Weights of a small mixture-of-experts language model, trained from scratch on English Wikipedia.
Training: a variant of Adam for the experts, 279M tokens, 3665 steps.
Below are experts of layer 5 (counted from 0) of a mixture-of-experts language model. Rows are named router (the router's row for the expert), down (a neuron's output weights, with its number) and show model dimensions 192-255. Each number is 128 + 24 x the weight over its row's rms, rounded and kept within 0 to 255. Numbers have three digits each.
Before each expert's rows: "comes before" lists some tokens at least twice as common just after its tokens as in all text. This comes from a sample of Wikipedia text that the model never trained on. Tokens count by the router's weight.

# expert 1
comes before: " in", ",", ".", " and", " by", " of"
router:133156136109112173083142123131117144147131102078148145114164119131123130145148116134156160151101104157102146181162167130136145099128148156124120128112093143150114171121133138094132143123095124
down0:144133108127158080076161164139105163147133077130134144128078119124129113121169112107141127109106154116097182158115135108111107167144133118133153166146134161153111148099160160150141122146120160
down1:161155144133110117118135144150085111142126103123116118174135136158165127068167137162127130109115172106141147152155123128092124116137154115140129112140136141144156127152136158059119113128104162
down2:125168118148141140116098134097111129146133138132132145141143178125151101092102086159137151148116127137131137158137128157070133138102132106111096153122082121139136134108108140124152145070135179
down3:127154115120084101132155134155139101121100080115132114151129160130170109124148138120131148114116143189114121118128107112124178096134105167139098119145145114161163138179154112183137153127117103
down4:155100109097116140114121112091142105144082123135126159149154104147083149152144102137162095134128129173169133128125145155156086122154076106127141146128114157128140160107173159157132141146142113
down5:141124120174148134102140149153118153119130111144102112136166173099168124172119140121168125127131110136180168091086106115119122152106078099143136144146144093123156160147117119125110114163105110
down6:102097133106091128159107132139133122135140091137146160098094082118108144120148123103150121134108166130121147130096090164108108187100142153129142102165150145157136168128120121149137194105168109
down7:129145121151125146069157159157126134114118099116149121138131103138149102122118108133116108154176138156114147192069120133085114122124144110129119104108138104122145122112124132168150131124082088
down8:138075120139187083154118153134088097095121097126104174124054140130102175113123159117158124089105107106094126123102135147125135128114124103145117158160102144127113148112138126101125122076133146
down9:112097085087148085125073093137069153112136132164095118112139121089095145160167113106096136116108139150148129121147158151157121136107131123156160142132143138095173154143112121130167136145098101
down10:131166101080145103130116138140073126148086109098158145127105159126115156100149173133102132150116165143122076122110083086147159121107128148079137150137136155163123133154097094108112121140182160
down11:161095162105093150104168103133112124114124108123125125127151097123078117111076133202139124153102164130109177138115126148115136133147140162126123147111067121149089147128132125108181153169102112
down12:104139090145147082101129129166110135123093147112113162143170114106092092128159119142151125130135121136135112159103122139142154127125155126159104097117149127118096109142126120153133113161152104
down13:106111145145113112099108128097140116120117150130128135143130127115114160154142129120141134143152161144110184107122108137132125122165107125102092136132134156119123121110100130094125180112116145
down14:109131111128130124148084157080148149127128140144105162129111118151130100142103173107123100132123110137141152137128130166114135165142140102121153112132143124160159147154120151158121089113133115
down15:121159116133118163094129177122092145093114159170111074138085118144158105104096141156118140124119135120142083117152119129129118138128145168103158136145103124152122147102140114167119116138099104
down16:168097134148076132155146123131117115109125109127134144170174128132131101124167128130150144126115111143166116138151146179122116119129099089123126131111115117104147134103147135122101135156121157
down17:148132120131115136110150128169139118119169135121163137108110126112105075183107086118125114162116141135160111134147142127141130133140096177130149130136118116100123151168137138144119139143120102
down18:151137156166170141129136140168169164094104083145105135124122124118149099127075145100127142151147122147082143146117135121133088121134096119157178130100125144153101172112106117131128122139084111
down19:149136148131195132100134076176134119112075096125129110116131104119116115144157141155178144123134182124137161108088167099123119116120167125162130139142152111156101154146097119118142150115102115
down20:087131151144173154099125140123149176151136131125136131159128139128132158159114206167155157105153119145175136145121145146126152108141139121114085113098160143126102093125120161109131116159137132
down21:132146128155118172161116129117126152110131128114133167132099146140166136110160136100126110120084081125148099125104125129111150133086090174132117079133094135133119195160120128133127142169138130
down22:108130129093141133161129137106127140116168139126128076135114072134128160140122142156084145147138074091123141132159103114123149120091118119128119137135124103144151121120149123124097108148128133

# expert 4
comes before: "\n", "-", ":", "|", "=", "=="
router:091094142133102160096076149097130168118151147098180126130092124113136174104123172150091168098123123119129094128108108154117150082108112086116135101140120090084136132140108107214100106117170100
down0:086160151132127121132162155127169120116065175132075080092148142145100137180128140095131093106117139141119142138099164120133121114130112133163120167125114161157125134064148128152103097150114154
down1:137114110115169139161129158138112148104181142112162083153117124136161150142126096180126132145128105134145118137136068155141177132100109112103112148125122127168156096134150126160112141107145129
down2:156144173098077125136143175139103120158145131169140121122117124129115094149119183106116161131112144110128122140144116121117118139097096174109101129136146099153131124119146171133117160100178133
down3:089114128103147131116119117164135153142171113169124111161138126107116162134111096138135141122103156153137131139078134104146090186126126133150106147143123153158166104120086125154138118149150156
down4:144096121128127159123098140120152087134120096126156152094130119087104119102106119099129157122141184168142149145068055126143088152146159102121136183102096122145146129118140105091117118111112165
down5:119142150146085125139106161141111129110098105152138118103092125159149129123135165111155141128157124109056145128141138102128120123124146162151121134107137111124113073147121101146098106108097119
down6:152144110130169109180132116087108133144116115148102116134113112150137154141159109123118135151091094087120114116110112160116086204174106151118116141124131143139144137102140182117112148125169099
down7:150099070125167145083159112140131119151110140114153149176181120107124174091150090128130104142138188139111125123144135118147111170099164198091155136147140117096137111134157142098132148108115145
down8:111194188113125142135138093108138148109091186086113100134107126118073131168165162136115102146079118098128107151132152120092127112126127137157147123136136129129092156104109141126140140134139141
down9:117180140091120154127092077087129121117126078107123096098111081153156112090142131197111134108112147156117086137117118119159143151131110106138138120113170139166141123135085102107138167116160149
down10:148151122181137149165151109121119127128136150132161133148172099130120114103150124123115126157134076124152119157102147123113161090139127070131149107155140135095104153125097171191121157146110092
down11:124090182073160107113139127147143156148128157130083097128148145116081143142123117168102102158169116191133133149104117141113121133098133118126167101171125113144127123113142114103114168209123130
down12:137133179162153173144157101161128121137093137120140143126171112140118121140152128113119126125116144161096084121090121118163154165107154164129110116127127103147144159126186106131111139098072159
down13:138126127131116097126143102104109128119142145136146136125102153150148133136150118108116124137126145103129165091160110107095124107103152182117088126153124134116120100141056129133148138114120165
down14:135135149149099144149129133158114123152110116109119111148172174127089113114119128100120130123114122126161091157091098109122116159143113121154095141120120139130159127150155128093099115188089144
down15:100127190112180131116092167169129086087096130090112150096146123110119108126121173110103138083143132157090156130142131153131134125106139149126109119123152100148129117147156125132148140132111146
down16:145075130138153133120128127156113092114160180106153120130153119144169125105147164103091114126130131149134106104116124089162168146147079127121140129121136139149127081138133140105119122165093090
down17:125110147094142108112162109116149120113130155107183077114113134166088135125169132128144146124124131130146107110109155159092112109142100085156150117123173076120127114095122150141136132112183136
down18:174127160131112133109136129125148157120112133171133109146097141139145111130117136179115104118165153128156126154149158129084062146152165127080100143135111092106079117126123089130108100135087130
down19:138143141112119127117103106099181151143140157096105107137107123140112057135092106118121096075130132140105141142139111089109174152115110132132127067171121123130115168099113094148079105113146187
down20:132123156156149139098152137089100136098097165157130138126143184130168114093148136153131132129137137097176136110129126201110073153159162175111061103129122106072116134120120125105135127101132115
down21:152130137115134143106115126092127161113103145107109154156069106156152132115109142193143134131124157127115149125127149139131141125131134101150103169136185126151114121099155117108115111169152166
down22:144119140136130085171130113154131122119179068114138148195138139143111094117124092125117176148146130070184105102128114138143130111124131134159141117120127135066125150144111129095108127156092099

# expert 2
comes before: " the", " a", " be", " his", " an", " their"
router:157125124159124128171147179119184128130106110117127163122108126115152082114156165092134117132142122071175094139130121111143151133113147110107109156150153114143148123124128155101145154143134122
down0:119137132107150145113129161139095120136143120096125155141126136119095112087176178174201106131130147111105134139115139118117111113157135121153130158127147152156120140124098137106126117110150085
down1:140110123142129129078149154124161107127114141148131123112110092149150134150118099131143100136129116096134129128115142094160127121124132170106144156107111135139136097121172101107137070140099134
down2:100073097111057106089123113142143129127075105124165094113128081155122156089134149121127114151102130109107150118172086158146150103152118129127091119158097161169146143104153111157139134092124128
down3:114111123122167115113129140130136116162127171103109154127165124114136101112155138126113132122138124114093119129115134129156145118110107141139118125141092127094161131140149077120157102163141105
down4:153127090133171157164143164126103125132129120143127155149149131127135157110138121101114146160124117176120130169149136141139115114184127140130145188177072074122147104103116136103118135094128143
down5:096148123129141141103086147151121139122112112127122118105119133121165129112122142137174127065105109080141137141107162134098089127165131141125152122151152131128171146128124178122104149103101110
down6:149092145138093104102100097142126065107090129141094138136101094139105161126107125171139126105155167118148055140101116143154132119125091158099152114091109156142092078151131132114107107188161152
down7:114150149174115116148105095106096098130140157155126110125185129123150164139118102170132179167104148151131142111135101127111128139157147196119110113145095109108100139137130123087133105095103135
down8:094170148158145099103118147139143116106144087136146144138125114103162117130121090108099160115123147176114152104114182127104109113115123157116138099091146173121155166144148100112155105161103134
down9:164125134110168145134121126122115145130134165150136124094131127126112130146146120136165141132163114100115137112102094134098133114143154164127133121115148154120109169129082140142143148132137125
down10:123155115116150139119126140140103122139131136114096124129125150113110121097117147091173088118135110139106162103162128157140166166157127088119098111174136112146105113080103133152133162144145141
down11:130160123092109092096141129104112179152094119155135103148115104113141138149085115132106138096138150133142137125096148117139115109135068173122136154076133187146149171131131116082145154142109139
down12:126136103126125134147139139124133123114102153138096142121070158101162131174086157153136143138139134162173148163153147124161111144101144140184131129140126140136109125103145156140128118154110171
down13:145113120103113085155171122144104110115136111160121152101145179125104139129160166121111150109150120110103127121099104115130104111127097119129140122134170060093140108125121139098086153131141105
down14:138113119116134114094149062113101095148140119144125091147163105100061119192093100150116113125131113142068122142102162155155103129118080125115136126143121113119069164150153151099098099129130143
down15:156127129110145129140112118073098116140108136101150095118129111168116163139176118126092079146130151101134106117153166127160108130103125093113115121135141126125109142150116137165096132107095144
down16:134127133113086139144125119128128068105169132153119105128131170127102144154106156104117113160129151089155097153101105134139123132116105158074127150095137125127158129142107143106121164124126141
down17:135153141131107122128154099117159112172104144136125090120174146132103088104134124109120134158146118114122144178094076127103170142127126078117156113082113117125147142139156120136126104134091105
down18:127149171143093164042110131082161115119092149144113096124151112083136133118146093131126101079124091064121161130145138091112133177128106130122135135147084146102181113126130146136109117124095153
down19:130118090136132101097138122124120139128111139139130103130142109100127157123152109057100171127129146134126137140097122112123114144173073127147181124180101126125148171125104115148102118158143144
down20:123147129088129122132147148169095195149138141116143152110177130092131105116151149146136145097128158152112143113094098115150102127168104105155166122123098129112114173133140178134147106120088103
down21:149141153134112136102117131151172142168116140108148138105164113132142096121119156139144132114121127118164139130059153139156162140147109100114143125115107151149111120112130109174111149128137126
down22:133123115149128182161127105159105114135165148125140106127142180150135114134153154082135114135140110086110129138171102133133075129146129118113136137151117113112139136125117139157141137130171191

# expert 3
comes before: " |", "–", ")", ";", ".", "%"
router:130137105108142087126138100074155167159145156140154123124134137166121109171203108153170150137146147131125152139128119084090117149176122097123125144147105104148123150124106135125102146103166176
down0:117143138177109112142118122113161102097132137103111127157131129079123127122124138129089151116124103109123158147152128130108142141114128083119129137090115126127116160120108133132130099085088134
down1:169143104128104094148083146157104094172111136143144109141129107110112168105176091146126126153089119127106085136141100133081096152141099173098116132134112126131088127087128184106100088123121119
down2:139149161094143106116107071143131114104101181113149118134128150122108123119124136133165144115114171148130098112132167174145147133166118169105130178134091134157136098075124119187136111130126131
down3:152157123145150147162150077093129156139140137126122110147152132164159150136169099158128116123151123117136093090105127152115128126141151117106150171163142154120119174176083123094145138157134124
down4:107104107089111090127165106146140153138172126147125118122101132112135152110154132129164113160103088124121088140130129157119092128145129132105153166128104163139206116111115089163106123159143163
down5:105144104143131154120127181132143136111150148129170124162148126119163128126133138114119094140120148103155099128136108156123137129110118173175130130136136100075100135160139154113116140104157162
down6:134172091136133095111105107137158126175110116171109138114139097175137158139133090122142139136142119117095141137124104106093137092107130129142113119081138162112079118151121135075119147108106150
down7:084130155107144115158155066165115128125103134157120099138136132115102083199135127096131161138150115114173139136160185120174105095101144126146115083129137123135145143116126127090144118126110135
down8:169149100145111171081117136166125122125111119102095131129164149121142127128148116126122144099106090140118160174112141156180155107100147138142107076146094154094123162139125135080148125166099132
down9:129150184142094128122158113107123166151136119124136122107141137134138112170149126127121098137158167119102109112132136129085140091114160126141120161104120130176148117080070138085132126085156134
down10:107128130164137134108132108124086145119084119127126171137130082187128138090142103153102142151141143154120189142134107130120138127113138085140067110133189106131098150128115138185129137171117081
down11:128098137124142185156113113170122121133141108109150142129161156148111098109143105140117158128090109126124104138112151153123132127107167164161156148083101095140121133145130134084141097138120159
down12:151124078179099149142150150127102179137098163115120137117162153147134157176143094143123118142143170157170151135132114107078122160149140113124106162162117147130150148109126130093109135087106129
down13:126141118175124176117159125133127138139098138112103181184115122127086161115166129125163110133126140104151112126127137152192157106150149139073131127140118149155144106124170147152130151117140139
down14:117143126194157126149108149137142127112122156149130140126115155127144124102157097107152140158133152138121219145120143124107125137115121113132104131115129129086085131099150106109126143111094158
down15:099175184092145085117121156139099118105128158111139114136091146092154100134152141157139100113146112087114149173091113106114143163130125125106114144141105104131094107128150162135146161124114144
down16:123114154115124078155183135151124119149111150123171126137132128107132072171115139130112116138123121120126152146162164117150092133156157142129087085110088164156099124107106110128137101109137148
down17:143131140134136176186087098127127130129121137119112105122154099143081151160124103148156134112125158140137151110107152137151112185147119130148144115110173134134132110078096126146153161116106120
down18:167121150126166145090118144149107160127134133154148137160158130123148166101163106173140111121146143143156124144157130095108153120129097177118140092138117133113139133103103128119143077150145138
down19:127130119147093148116098087101119128116096118115162127149136093150187186131134134136141134158086137122152143138136112122116090135148160165139131135089133143136128135134104118124092096103136134
down20:104179181125120107150121088094138143121122100123106156109098128159149096120138159136125076147128148084112127150158144135109135121115094132151136121099139135161101136100127120094131152112158172
down21:122092170118196122115128095110117139138105119101128120108124171131136127115098119152149151176126149112097124130116184126146110126154167107130102141181088144119142140106111147141161151099107126
down22:097099153178153133139127117185149128128123140122105135127160137111168150113105130139102113137142100127141110114140124165118117150122128149129165129130096121146098113122183108142163070110125157